{
  "n_layer": 11,
  "d_model": 224,
  "n_experts": 48,
  "experts_per_token": 2,
  "d_expert": 80,
  "d_shared_expert": 64,
  "activation": "bilinear",
  "moe_layers": [2, 3, 4, 5, 6, 7, 8, 9, 10],
  "router_score": "softmax",
  "normalize_top_k": false,
  "routed_scale": 8.44,
  "balance_loss": 0.0038,
  "balance_bias": false,
  "n_groups": 8,
  "groups_per_token": 3,
  "init_std_router": 0.034,
  "lr_router": 0.00027,
  "vocab_size": 8192,
  "norm": "rmsnorm",
  "norm_eps": 1e-06,
  "tie_embeddings": true,
  "optimizer": "soap_variant",
  "lr": 0.00344,
  "beta1": 0.95,
  "beta2": 0.99,
  "batch_tokens": [32768, 65536, 98304],
  "seq_len": 2048,
  "train_tokens": 276100000,
  "steps": 4417,
  "dataset": "wikipedia_en"
}
Below are experts of layer 3 (counted from 0) of a mixture-of-experts language model. Rows are named router (the router's row for the expert), down (a neuron's output weights, with its number) and show model dimensions 0-111. Each number is 500 + 25 x the weight over its row's rms, rounded and kept within 0 to 999. Numbers have three digits each.
After each expert's rows: "comes before" lists some tokens at least twice as common just after its tokens as in all text. This comes from a sample of Wikipedia text that the model never trained on. Tokens count by the router's weight.

# expert 27
router:499473512485490510544497517520537496507502489491532501551490479470488550503567462495463534487521516498456517488479500499530473533496494513529519515467524497478505496506510465487457469501524462504482504525507498540540491460463497512500489516505520490492500490525490483520522478459481467551485504490516525435482526481495516494552446538481
down0:505485485487517464482469495441483516524492516490458532540510522498498472461528530498529505505506454489502539498527509487487507513494532542541546481531507516492497511489500492488486464520516497478482476455502502501490528523509457500487529537493505493523522543538490511529462516530515558519507503495475504510516519515497487517460463481522
down1:495519481436451532507563502516479470487495523473491491478516498481471483514497511501505514525496540519522538491482465478458493519513483492471519509525501480536517471495489500529500495504507526486493514535507490460537487516492557511477537466473547472522536520526444522504496479504527499486519510482493490488481505511524473510472504482519
down2:509561477514517515491502556510486485493487491559468527532461487517494531487527505487500500491508510503483495504462473497470463521502481516513479491541516524505496489499509548514524568478500457484462513508543469522527517500507499520477523462550526459493486501537519529492488516485489503495484561503531541476471524526493513517480499470533
comes before: "s", " of", ",", ".", " in", " was"

# expert 37
router:498526441476490529530478503518497450533509464518528479498491517488511497500469521527520504502510484531507513506508515485477525534498494534463502509458478489468475527457503526528504502522504474540494472500505550450452523517480478468509525439523471494526477486529478515515454529486475495512515517450507467529525512555539472518493526535491
down0:518475475512477495490533509508522500516509454490493535494504479449491494500461484465533448501509522479468532525495527518485507521559490506501552504499482466459449517509494492503488517463507481500503493486496515468468527475500514492523472488467507450497527493505441447487487510499493524510507471521478483506499520533473500508493522508541
down1:491506564474503423501526483529470475527509545482491500526531532480482482518521520481477513491510515473485472462517501490505492519491525509479512500512533471494543523524536465462490458503492497489508503498522498478510475495542512465489544517474522537440469463516473533547457486486494486524536494465462515502543480514480485484505509517495
down2:473466524512435504525520489510526552492523500483522490531536486514479500491532491496501461484467506531475505483494502496495455473533559476474500501559489485489460521481511487515519475514518520526546526506480510506488464499534548478484529509467523508466464526464528507480548513487492514444520509489526487496483511441506544498485535494487
comes before: "1", "2", "3", "4", "5", "6"

# expert 21
router:481506500498540463503496498522479516488496537500531529504527511464507539527490495520461502534525501504486509496518515505493507507488481511495471507487497478474552495503494456482511483479472482521505524486494508511507506542489436497455516468465484490497522467492505529462561542519529522472472495495536477501460526510455498479491527502462
down0:506513519509532478527492490499489435494556466512478501464469507462493518505544530534503517492496510468470543474506486456516486487486541506476449485510488508508477475516488470463503516493491482513492511518490505472474512531483564486477456499475528475497514496482461479482523546507537498504503488484499481494474523521488520507514510525520
down1:494498498483529518498517510458490495488483470489511514493525485494463520466441486537479493507481482488473484473512486517473530461515515499526495479488516520515460502488473529489545545484517539500472492503545489505503449479490499513517550469448494493468503532506495542484513508563512511536448520495525497525525551554440489504487539469525
down2:501512472481471466502508483455500498532522505468493487508504512494490456506506486538471485505533497459498447468516505510535508511473467477527486522512512534481500516523514514518469542492534523499511483517475509486524461486554534526504490516494519459516488550513493502526485507527499478485493510549510469508531494514470529497523514542490
comes before: "\n", "|", "-", "==", "The", "==="

# expert 9
router:501508505470453460494523503496499539550488457493488510512500509479512482536475489507469485491521483548472499552495452526467538514478483525474500469486472469520517461517521514543504517517518515487499468514455485477488480516497525444505497482520499501501511516483512457437481531545494511526458485504487498521518490476532457457521514500501
down0:525442460496496450478481492521488510535475488529486561475480456524495512526496514491543539495516506497498526484532519460528494509499577521485465490542512510512512506526468497469558491523500472526500519517516494488462515497530483515508507492517494458431484502486494512469524462522459492482470482476446453482482534493488479494539523485533
down1:507509492495526455474539550534471483512517500504472466510484481458483491525499471500495495506467493523465548508472523516529494482467494503494538511515534513456458488497462477537514469499538528481499554509524500485512486445504514499534540540506540514483509501533500509505508462502501513480511477505483516493448510531520439502509526519509
down2:502508516461478479468503511559510509488509507514548500512463465516504519498483482503534517523525529522516489543510488492481537449516491528531489507483543493482480481503483482526505464472487502505471499486541497493510484539476474504485512467509485496531561479481493540475557541485514479468514517490535516525464509492507502501515521519535
comes before: "1", "2", "N", "3", "0", "4"

# expert 39
router:476535517510515514482503491554492492519519550465534564515503468460510483518507519477516497524541519537548529453513505454436532486497478496509471508509510498495494497493558510454504489477518527458534463465496499508453521508521533516488490495483459486474548538486497505476509531509513483485514526491513488503461482490466482484494512485514
down0:503555546491500488510495466506503530472499486542489470531500508476498494534516526514474476503512537480501511504520506475543471496491516481457532512502469529543539523475471495501487514503464489501526497540513538512522521474511507477503503503489506500460478503470529497499476512554546489491505455490511518450514469477499459508515507511542
down1:486495539481501476513491566479461469474515482489515491501491521474572489486484489494521484460485494522499491503535544524507526479520531440525448520508487448486470517479475452475492494466456534539491502465543521504506520499480470493508494506489485489500498498486509501521472532500504462509457521511479500513463539461515504565487506484471
down2:503482511494545495520549532471516483515531490496525485453512478515482498531480478532506506528513436466530505522513521540522485495508504526503528460486462495471514497505529510518482507497535490549518512513505511481484502497501512522508511505557465545521498484489528482540497464488512511515513475480503576481504542514512527481503493485504
comes before: ",", " |", " (", "k", "z", "i"

# expert 46
router:518498471480453485517458494529507510522492555491484491540537535494516506526545506494491492464525509510493451499517525468483481453463475514530518518461496525576495477504496515487514499528482547541480483499500493532503515460543564534514511485481524553506551468466525479439526506523505515528497499512476509519455469470512487482513514490538
down0:483514472523533530479510528538484487486492490511502512487522508481485488478474510499477492506504512485535503542496547473544552500494488515494517463471517465436518537535497498543469496527468458453495472523486504503485546469441494502496522476539457524544482513499511530508481492481537469509486463467491536470520511504471455481514509522488
down1:543483485483508496451548542499506500451491554519494473493525522511471508480500488490435526510508518466450538467490497486513551532483471512553458485533451485542499470496494494503547486521538491439537521494524516528489498462510525524480525507494468522470528507502504502526502474495502512553534481529529514486483478522478528514489534509522
down2:475528531504479495501534510505524523523562523530505530511514539511481521494497499503523455469463495493487520561488486541482504498489484483514507491513555508459487486496498545527500496484489524520527514475494530513495477489527486506495460496503490535482514494437488534544451525532494533510499513480484516453497556488467488524486529506489
comes before: " |", " of", " (", ";", "–", " /"

# expert 12
router:507496492489542507434502492542490496502525490480477454491493450501509569469455508501539512484492488506487463478536538480499526485494497496505485501473490521484475482535494464503508473485504465523509518505507504543492512472515474512502479506533520491511479536480545541494497469510459534499505484526468480459489518491507508480461473508516
down0:505529501507473462499464502487507480477544522491538498486486491500532468457492467467486489508533498522481437492466542484526502509525521486467507496481472503481531512536505491469493475525504507522480505498560516468497498463516511484481483432481526492486514489482492515524508505513516521503487493528488489491501509517461505494481481493522
down1:481519513464498488496528519469507525513504507461452500523474458517509474525495495494507519456501488493504486490492454540512533506495476502481514503543560532521469480519494497517503490510470466477492425481495508507484540524516497505446524461497517491483498484478507457536469489497493466462531540482483533510488497490505509514535505527563
down2:517494535477513473533515469482508515525524502496497512480517466557427481491484496483527486467536513519496505484517524521523512498532498506510503429531472512530490505495435511460494545477524502505448445469500482488521556492536472530507501527506492500518523469532554537495500507510503507509503501493504506498427517530532465505519499520496
comes before: " and", " which", " the", " but", " a", " who"

# expert 0
router:533487506482491520518527489501495428550497502557533487456508452540529519480509458463514469484488488475487496485521456504478473519497514492490482516474504486514513506458545548539526479486535492534486557533470524511527451485514495504543514466456510475497535495496503471503511549520470437506539489557509486527483503496469511507482478490491
down0:523490516485506552478461473560471478462495452514530508478512493500457456500485476504507446499513531514490486480490493499467442524479485482498489521468511480482481502495490479448491501517503468526518505561481492520504494463467482513483486474476522513513498486494511498475504512511506462474490471485479504489548485436486474494511453523547
down1:455527530475461549515490517495449490486501553495515475478484488493512496505487489521469512490485479562511509517550542472556514485499456501521473531532504516468505522459531496490522521518516533558492489486484532544482471515518516453527474488511509492497533471503485492558486513500484500500497508501463498494496512454499540459499529540490
down2:509515511469476505539519466511506501468479476475493497503531523517516481524519493497494546533502505484464506539504490483502506505510496493502507501505520534484525499484470481504497479458505491515481499505527499561515504515499511509484486515508482506518544519486515476535474505516496556523480487478518494554512538519531492521522478502493
comes before: " the", " first", " a", " United", " same", " final"

# expert 28
router:549502475485483539506470443496458498477471505448548510439520521518487533475509504499487474554523557493494517527475512517492486483523479529463531489511503506471464515479452470459475556513475488545556529487508484509499482508478504481518518519475515456532490509514497534498506502518494461490491534527509521490493505466474520521490489494516
down0:536493450523490465475475529506487514483445495503501459497478500527522439465474514518515497510535491471518511515520479474515486470482466484503533496520502514535497455487540499469528522505470488479502474532517492512523498472506503527490493488520509516516489485506492493497541538536489472498490471530478507497501540525531437501485574471519
down1:527517476520475501515487468480508490487523527497520423518512486514520477444509547468502491462491517452494514502477520503497495454499498476509538482498473493485505476522501475505438491544493467527484495506511488485490518486494512522479469511491499486509474485513461523510510485521522537522540504499450506501483474514489510504546473522478
down2:510457475493519519510490533513445485516510488494479480512484520509495510463499535464502473524493491491547517548500511505555511495472511442457473486512507527544481475523489465456481552502486482517478492456537499523497487543455486484487518548480488488505446484528515509500501468513457521472495529482511519488478484495478511509503449532511
comes before: "1", "2", "3", "0", "4", "."

# expert 8
router:495485484517542504501521481495515474490510463475512509454513524498543504500490500526501517526502487495514482464504483479475518508480493494533484489540482450526500496504485489501483538494474502485469499471474451565519510477483520490477534525473463472516469544453519525504499499472505475519511513495485493472466478544521520518516556468510
down0:481506480488522490491474499486513470508519489468480507448536510492516513504471492495490507470442472492514502537537502517500510442503496533496462526491484514472492497500524530467574518542549481455519475542492477491532492488562497487482527497519454504496518523509540441508474475501464522463488491476444471498518492512500484507513487524535
down1:533487481514519535526527479522453474525497497530484499502510499481517530507565447494506544474499535494470507509572486538508460455492542517529510507493492495482506511513497472502479504525532478508484465486511540499522511477514537512471509527488530506496579520532499512481495483504481508533469496511503484533478528527473535503558465543495
down2:524503515483477484494544523522529470469526545481472492498504510502557479536456551486512497546501529517503496483488540502483490544492491562472512501528523479511523501505481506480512518515550493489448512522514487529519561477517441539466555478457493545512531467519485491490515485528458482481517505479475474506486486492487507508506498513519
comes before: "0", "9", "1", "8", "2", "7"

# expert 36
router:478524474441505536506448489514498491462511504491489489494514480479479524500487462486485496518495531470464491505536491507509509485507493473518502488539513484519506516496499498507557544478506482523533498471512462461483544532535520503508474485581473514454508479485526502466477503530491484511517501489485494497480503481499522458493533494537
down0:489530548495485495490502528548493510475472526474578528513509552500491512476540495522486469494513520515475495441504483470483539464499469454474479479500506490555529439497520499501495498531530508480501493489548467499489501519464492477526514500507517474527479473499456517535481504460503538518521505476504507500518508512515535524482474473522
down1:514494488528494526463507530476504486513499504499498497527539473496526484484453500479482480522520492541472471474537506523531552491516472516429484506511528547473485496508505519494517494501505496498502473487479481482540468437492566462508479474517516478520530536491439546470526459488518495530444462547513537477484498483503473514507469490495
down2:547487513483498507505498486495475511500522531522514493489492508528459492430486545524531510488510496492491481449507490496511516520530515524506478468440494546487509501474478468486488449469494504535538505438505474477484476497504475489494465490482464519495505533512519477477562513489486471516523489489517498493470545475495500454533489496469
comes before: "0", "″", "3", "4", "5", "6"

# expert 10
router:509460485548452481496502520483515461527505504500511521508500499522506481479542539443504471488531446495459498501490519526496471509487481540482503541502473494510521503477471526526527484521491536471497507495495477441542543488547491521492451524530478497427542515515505511508478486486506501497464441537484498483527490525516443479517492485483
down0:482501525509473531538517492477491564491475518454518494494508535503518514481510511499513490515515503540492466493490491528471519526495522504549507504483480503456481502506542489517457505494521469460523493478537543507467529453500486526505485441495527466550518528513483489540499522511471500505523474493534520445515494524502485492523453480514
down1:447495529529464491448536446482503511469516454498457480488498472513469482484500478476498486526529528505501506540500465469473512513488522543516468496465511501485498469484536515480505464503482483517489535529530503517506507487536496492499499520520503540508473538494541470541514473433509463491504477473480492510548478472488488525540471530438
down2:478493508490534502536524484488494535555508471517508505523532470485557533511470474502501440512510458456481505468502501525522553473534477522509492452524527510433468476514521524506485463503516503518544509516512503487514485483522507472473486535513479491542505490514459477492527511500533514545462522493512471515504505481498446508478513514464
comes before: "\n", " The", " In", " He", " It", " This"

# expert 42
router:520490543510540557508479511508543516537474458509481489531463464486546513522514493481483493552520556526478501487504506500514503490481473511520504489539514520482494497528521494524511514533477467528532504493504489470493489475501546521538514525509533549454471486522470475433495520552517549535498525476499460523514521511519532476500494525448
down0:481521484510498501505490535508498532479506521486507499515532502496542482474480496489494481530498480504530494504460490462484463474452488510495497518525465531518507464494491473508488532516467526486490510454511481491482581497524522515470429500477546541477461534507517511489489515476511445476498502468496483504515464470528437515506487501509
down1:464534470510496507528506487475508510456530504526467508463515461498530474475514475478562505525494495534467465517523472490496499535480499463508470486474494497497491514509472507485493518463473550558527518496517492485470491474515487513498524486571501477489505540509491509519501515495460536524504517530504459473533474495508447527434515497540
down2:487463531453450508477493540482533501502508544512448519497503491519534462551503468502504484510516533513503521492539517544515519519522514479537479530561472520520456472507532473508518462514471471486496561528471480493491482482529502471531471484526531496513490481482474512522514490478528559491501456525482449487538518511492496476534535523539
comes before: " the", " he", ",", " it", " and", " she"

# expert 7
router:495486498440519518494475502498481552539497485565476528540502427540528510520515505446521489498517519485514519529527524480520514450500493515503515477488491497448498504489508534533484500520475534507521497485534468492518503524473456479487508517479566475522463513509518498525507508508505478495513480500491515472477448492521459487490524529479
down0:478495489526543488513529536474537497478472500427471488472485465533520510465497532531531516533508507498469462518503528526493513540486475535522498546470466502519520458468507470536465465472488488488482483503526463526496505533550527520508480539501478497489524479509475482515475523505539485502496492435552491467508474470515499509478498475513
down1:473459489518520456536505486508488559521542493497539514523521437503527507539494534516498491469490558492511476476505538581527492490523508501506453479509533501522501531514512483471526543494470542491523445495527478509496460482526509501489510505474499482502527511483511485542509519522506494497501525516491491471545515468468512524512471476522
down2:484486517562508507497495483516529515483478504528506502464497522499487499494492508479471497451455475526515457481495496479529514496478481539486510487520504514479461492537537520547517468490505473529499518507532475510492477526494535493537526460484484541481463497528481524465544503517477497478516476468513461482506524535506493518492462490514
comes before: " of", ",", "ing", " in", " and", " ("

# expert 2
router:500486497463516518497506506501501510458517527462489503519463504521470505487474499462502526486496499498509515500512534508508486459529495475491509530528523450580503510469509461500510525476512519520493533516499545493487470483508538536495520479511480459428502487522487484496486503488518511471511539477500512478525492501515542535456479484503
down0:507489494511498508507505528512488512510443532487510470518511491509518535498541519483534558559477507467512501484510467494480447517512468518507479517496503482515511532519512530523504515496539493494522517507474521525494508504520474554498468482460472484458479510527515537501512502493503491506503486492454488523445460470450510513456545506540
down1:484534491501515479541498523523476522521470515488503489531500492493497466478520506499516494531494484485525530481469466506528477547471475494545539525511505460500502515539480530517532459502552501482521533474525484503491490464424449527495453473466490463511499451480511462476510512467457483522489516538511491501505474519479454490510530480479
down2:491531520524513539501491511502539500497527486487459472469515501494497453541509452471486512561462548492501446525527485512551516505529487521524525506464512507503466497530500511488521490527511529474492482521486442509509506533468528471502496510508477538491497521543477535538491521533456481508476507480557519503513501537515519454507509468523
comes before: " |", "%", ".", "5", "7", "6"

# expert 11
router:505469468499506515479473529471451487527482493507488486496509532475462495518520515509514472474454498475507499495468524498501503494491459533524493470489507491477552490530505515477501526509526501529518518496500473521488492525493504540477472529511477498521471481527543456506509548499496496514561517495471525505483507474516475473446496480529
down0:521517550496506509529508508479473486580486466463513519450507510506512477476534501484524476459497493521495472504457464534507517470464484421505511492454452511499484469502515544485516511536528493467538506537506487523521505493452502519491457522492491524501498490519474545492518506463502491487497499512514475501484447476527457499457521551503
down1:533482524527449519504470515491489498506519463492531535506493506488507491474510486455505531485515475530490526516494470524529483512505497474506513507484511480472476551571519469475495518456504500504482494522471516516518492499540541447494548471501483537511500470493467518521499482552440499517475467513530508530528489433487500531498506472531
down2:476502511475527447532525507492509493507520508464499470552456527526516472490515508500473525473514504490469512516500511466495517550508544468525475491466520509501506489523525449524489520491454479478466464496521511476494503497514469492531510511494494513504477493536525523520524501483513467478508503483536505519512462497514510504516475479497
comes before: ",", ".", " (", " and", " of", " in"

# expert 23
router:517491515498504483535528488518566505554516498511547528501448479502480471474499507491492499446476511469492490488478465490486510513509498525518484526487543523471492494500474534489507505487484496478540518513524498497521503504511499462528509529499512480515522508504465539509477505553513504515499494503536486474471491498493531488501499487501
down0:508487512496518530547471497506469511483453487512500476499506459476461494486528466474461513528502509485471504496509495472547528520472509457524503537473474493488523504485516501507502495499560509493483557483519490535521493470503503483475513496505533486495505532535480496521481458497497511528495484508471484478511522526496484498498497520483
down1:484516494483512508494491531494497482495487493507520494457440485510516545479531478483523494447514476500536449510495542479474519432506519501507479481502481537549485513539475499503478496528503470549480485477499484482505502525469501516519482496518499429480485504509528504510484493515525499500471455481516471479506531472484505504499532469479
down2:516516506458483539508472530527473488481497499567475504539505535502524476526498464480471531547477502505503517473530480496542521529508521502477502502501496490496516475457484514532464507471506500535470460467511500533508472509488462496503531471525469493506478498523514509463556457483481480506492491516488517539490506480479556530482426513529
comes before: " the", " to", " a", " in", " that", " his"

# expert 31
router:510526532458491460494469512493504525483508485511468521522493535461494543517522522497545444490479486536454513503529529468525487551500443480513506476542473485474514491489474476497528493497522523497511520504511517521483484459483493477552486517546462545483532490500489506500502511485491478506458469535478498477552498515485529498490508475511
down0:529478473506491459491484479464502505490504565485485470539501494471497535482471524529565539506460482558475498459493531501491450493514529523488507547500481501489521456475538486482524491468497527543520533534491511498532506504502484500479491482548495514483488478477484564498484501538476500466449462502477461516475529558501502481529514481496
down1:516473457467473487528471480492518535512494472479503499542514490486506508485522500489504424473534483488468493436445490525509502506488476502466521506488479489473557476505474515484511482545501494545532458516502533487490519502509471513521500492509536492491462507536514463558501473542523504537526523465540498493531516501536519486532527463520
down2:495522493461475462536525494509482524494485516493481451517493489490478490467448505498500522506523469494481508463469535479511518510519519554475486525454483548515461504515461502471507498511490507461480519502467519507518537459480465467543537477464502498505510541491488488514491511487497498489505494511531532474490528494504532511502495553492
comes before: " ", "-", " •", " Total", " Born", " Genus"

# expert 30
router:470433493495487483492465462485468468525496527450513564496496529484529545487451506492519507514514482501542483540514499561504528499491522488515530484516452551510502465517519486489463513505499508513553533535528515496504502447505497476504480507544485470499507506519500559539499538529533513519471540483562528478488514511532480470527505509467
down0:534487516501508494437501497497519508503520535472455538509543486514528472521499485513450482525444494536522466521511499540535488473475474486456504487495424532513485447490524464474505495499486500494469464471519457466513484535528455478468512486503503488510538478493536534485468503483521501499471473520549498503526509468521516504496472506479
down1:506535521519567467480492509499508497465559457493501488482517473479509509508571465490518444492487457442512455507514444514475542477484493512507527530552519504512490502518495502510520489449505482467540482502505465519536489484482478508506463501506507504510483460526506484520531529487469486526528486465516504544563518463483494508490457503492
down2:518471486479485535502533475495510502510512524511473454483461478433506481445503545466476480488493491494491492473505445540527513519469531502503505527505483520498489559532502513515511490491510505478502519498506494479517488476496490468557493478514509488500533475524422514499509486505512512476492465537517491518502502475534476532499516522480
comes before: " the", " a", " The", " he", " an", " his"

# expert 32
router:486529511489515502448472565490503520510501506485489497482479473479525522501534462454510473494495470517476472473509535522499518495536510535457579498527483503593494501482504468501514519529504565521478464477528475473522483501569499480484470506510516438475480494499481474468506497499515490493494541466504519504485533450490515533516525529497
down0:508520513548479521512510535530482488522522508472502510473507473498471509490468503503520470484507502497516506474438491511543542522476502503560503509488470493481484526484529503482493512530497511480566503503525540446484521553570502529475499491493498462475467486497481482506506545487510529512475505418501465462494437477499509507511502451514
down1:519517462462492504519489435488491480519456493535469453501492481518532533520485468512502480529505506492484479472505467541497484464478488470444520523481505530510488444513492563499489493489514497500485529481486570505470502519556466530496477540482482447500498497499522521489496477506513564489501521496496467460510498517539525468504488511511
down2:491518472481516491506490518482478493491510525519482501519550523513476521500520477512495493512552504509473534515494474560489506513526519479512512516490453482492473531523511475504474445539528493474454537457517499537542471479500482532515514499501483514505461523502471487533487496480534509539490534492488494513496527504471507499484535512525
comes before: ")", "–", "),", ").", ");", "]"

# expert 4
router:500515486505458510485557525507489513519453444574482530511537512501504544492507462505499498483470500475535525487490497444501522463492473467497488503495487475513478520479468510513495477522517490507487481511468440492510499487523541555496517535484469495480485501493533491505489505532456513496547528468519453506483502491464524504488479459483
down0:496503508514494475506481509520512551526481544462490509500481497501508503476528505498537497517445479488503533483499487478531491502467511531496507475510506484486441514490486521434550487508487535520557504522496534512506503434505476482470529517491480493511520486487471503486485490531522517498519496508501520484520489498455504511518520524493
down1:521509493531511502500486465503518502551528507472468462474495494526494502489508506485512458486477519498515506551517483512454504522570503492495434506487492539480439481527526510520546506521483473496505511511493568472504516478498488524480526517486481522500444462549505547508468505560509496520521550474514491497471477543523491485458505504527
down2:468530487564470556489485488489541515489507505503496500507488501475464479484470514478528509517502515486512492516464529482511499560473489500502542511517517527493529508495468458477475531499492547480509485459503490506499525498457491518503443478501444473544454478524515476473485460484502475510530500490556536509531489503492539466482488510539
comes before: "\n", " ", " a", "-", " the", " an"

# expert 33
router:475457533520537487480499512487496504522521538527518506532513566499508522519482453520514505487486524492488513470504509487529479508527514462465488486532508489498538533474471495496530458512480487473517471515518464497497499495504499517513487467519493545480462477490468505561520523540506517504482510461483479475525511477526486489552481525537
down0:459478468505506484486446512534480464535517489503473454480495483510519468478492506471497478512513489515481502488513529490513512479532500489476509464532464478466538517499525443504510493479495521477468449476490459494496572504539542492539506496492501506456508486492488466547499507503488461488504537490487486514502503477533466472479546521479
down1:466469468525512552433528518490493509513475514486493486510442502523524487494504514531475476541541527501490492506535488530503501504523483516530529506489538501485488535501459497482484506472494542505541454462462486492551496505498517502482493533469511488516475484473542511517516512493538459551511485515484457504460516519499478529556473513519
down2:486504506503484493536457442515511491498533494488458511497501496489532469471516490474534510487539519521497523494480490511447467466502487506463487494479516544543518485491442475542503461542509530484510504514460462488513515504469489510521536472501518469459491537480508520513499530495525517529527503483474496554544562477474515550492548522531
comes before: " of", " |", "ing", ":", "ed", " also"

# expert 1
router:471524432487535501533477479455492479528474507462515508523477498519514518502518495500531495522513505438507492535523509528476548530504458492467461445511500521511537500485484469476477491524521488502531516495541483462462473542494460507497496535516460451520500501491515504485491484504538506543505529519513533523521481489530521488474486465491
down0:487486525507466539510506469483505494514537489520536509496537497497493537508492498516525509518518485481505530468522448493520516483514526506459528559513476519539485530489498528534539490488552520471496500477477453552506520531485499497473528492475528483472456530512484507475495501535551524509466514490511478497496495478463516504500546498498
down1:512542520504489502497533534477506481448488486548518534506520518502490572486458489484507507515518491462521507504532483523534502514495478517492511509499544431523514514503486517541487497515489494483508511526528532480500530476489528487510480526484492496462552503508538538525525537547491495502545482522530500509479537511494475540483477493520
down2:519548497478462518481520506540493505509546500487573474506522513504480523499544501513489505465495518506483470518499457483505468507539488467476514498513532493496521486507502481467511493448508466524510473562492458492499506510479480559505538492495479513493467519493486506509499477507476535531508494492468506464483450484475480515498511539473
comes before: "0", ".", "9", " were", "8", " years"

# expert 47
router:500469508504557503508532529564485489525480497500488492490468546464494481502460453474516532486493485514537508548487509477507486473524499552490466489487546522504532467460530493519516507522508525528485487516534492504491512498466494493550495506513540488511488482547508530532482492518495517465522563482472504484521507484479476474549531502501
down0:507520464514497460464488508500481457492472512518521491520494507441524489497499461464555500493506514514482488494493517468500477482421463505498482487509495507532530484523477495497481492513546484492489548474476447481482531518465496488519487516517509520506487486501447518493510506509545475493490464525449484489477478496485536503483524469501
down1:516485490497481486489487476516537468494517509518534500458461488520496500514481526481470431487547522506512472502509485502515504508547482534480503480498473506527490530555485461528513486531528478543523483509469498465488489502467515496498502528497496511521534506440536469471501492481506479521491488460513485516501506462496474509485469503484
down2:518506560447499498510508532512499506510479519489506500509488484514480464522506501489500493508542452548516482502464498565519536510531464428506450541492518510477468497468497526480518495456480533551512540490474557484519487496497539481529483503462501532495488521534472489552476489581468541478461492522511480494507510542500509460502525515494
comes before: " by", " in", " the", " to", " on", " a"

# expert 41
router:495482487463519432489478496520485509467484521465502520507483515486535512539488479457495523484533497494467519537478507476460469489460460499514494519511500484505501471511455471525488508484494481572469477512495469497511531518500525476497518501542520495484522458508523486501520477441524525484545506514540511519501538501480508489547525485505
down0:531487502484544501480481524508516499511512495521493519477473483491523517491474497447496556510454488454528525509508484508513516486508473490449545476561478508541488496496467500475494477507497544508505493466506509474527554522519474487469505558502503558526476543522506531519516470509535487542484492465493466527503533523496478498533512501491
down1:511513515486484486505479485513493464513487513493486503524521480514494504515526556514472481544468539489505479496497526494550520478473496550492528527497527511534539512487512502486474497477504504496484483486527558524515507507526522503464476484463478489472509502539459522478483522480516467514472502469471501486487543464506488503482454499501
down2:442467488523463482511513515475500503506501503511454503545490477491505501494521517458557490530455490520491485499462433516534519523506506507492501508536517475479463504582533489488461500477519515454523500493471486439517503481486496492450428508502498491504479498524473514508498497507501491508507485479489516464520524505543497462484539537507
comes before: " |", "0", "}", "\\", "8", "4"

# expert 44
router:503484486533518484523506524450522496550492482492484499514530517490505457462493475523523549537526501511472506500509478475515502484507487504506468516486464547509459518481487482554524463509502514516498490541511546506520489515435499499511485471496510510452479505528507493520484544478538494486461549445467539499486525509512451487544520508514
down0:532479468544517515487515555502498495496550517507509505512490529496514511454536495485482507548528502475485538502542449482452513469510504495469465515465480556517521477538472498482529479477497515507494512501467505538514476562513538491515541484532497507505504493516512511483483494480477472471488498481498524486476529515519524517465493534467
down1:476490492461532499521526471544532487502473508509454511516499528504529519548521507469463504544548479478481528484520543457460529501492537481456478492491486506501519502502500496524525483464448481513495547489479521522523499500500470538503526502485484457426498506517493510523503522501482479508496514504511463478495529524480467485527541473549
down2:464456520486507501489493492520486501501530458468489521548484479508498465526554511536488470489524474495509502489485486469519497502535483519493532472511447501496496501479513480526534511480513506463517520531558504533479546457512506501460558495498529475529507486514523511504474494499488523507511528521456492524517461455534487496518491500475
comes before: " ", "\n", " —", " —;", " −", " +"

# expert 14
router:479509524513517518487511531502485519460516524437464499487481500506471472502490534503542517488523546515482514518501531525510497504484493463449486521567482510445524467490482522541505549516447498472500502519542482501530516535529464466458480514498520487476480472520527487497508506509529569473474499499520496488485537491491540470497509503524
down0:490503483463460548475527499522473485518494496515500519514513501521486487502507475482493473504527487516536497512503496461527505495451478487535464487462463445460472504487504549480521540475491528467491526489469506522465531509532487488526503494548466465486502552499500517506511462533478482503473506492502538545522528481529464493476473513481
down1:514475519487513492489508524473504492490478542501528486457487520521509462499488510505466471477531475487492511464528468502540541500488506485461508501486493529529484500503487494454513467494510478519505510505449528532443533532511535515491452504498518504490542479500501480458506509463479490482513519548511481509511517507508488524497536482538
down2:502524430518489466495535479515510531496477528475519505508479494474528522489484481448499492455478506514523513555517440516483487474466522549506515528516525474484476485494531483492508523476459527476534489531493485519527509466486519464506527497462478502455542511533476567508559499475525539510527477496512490470497494486510493506506552515466
comes before: ",", " to", " of", ":", "==", " the"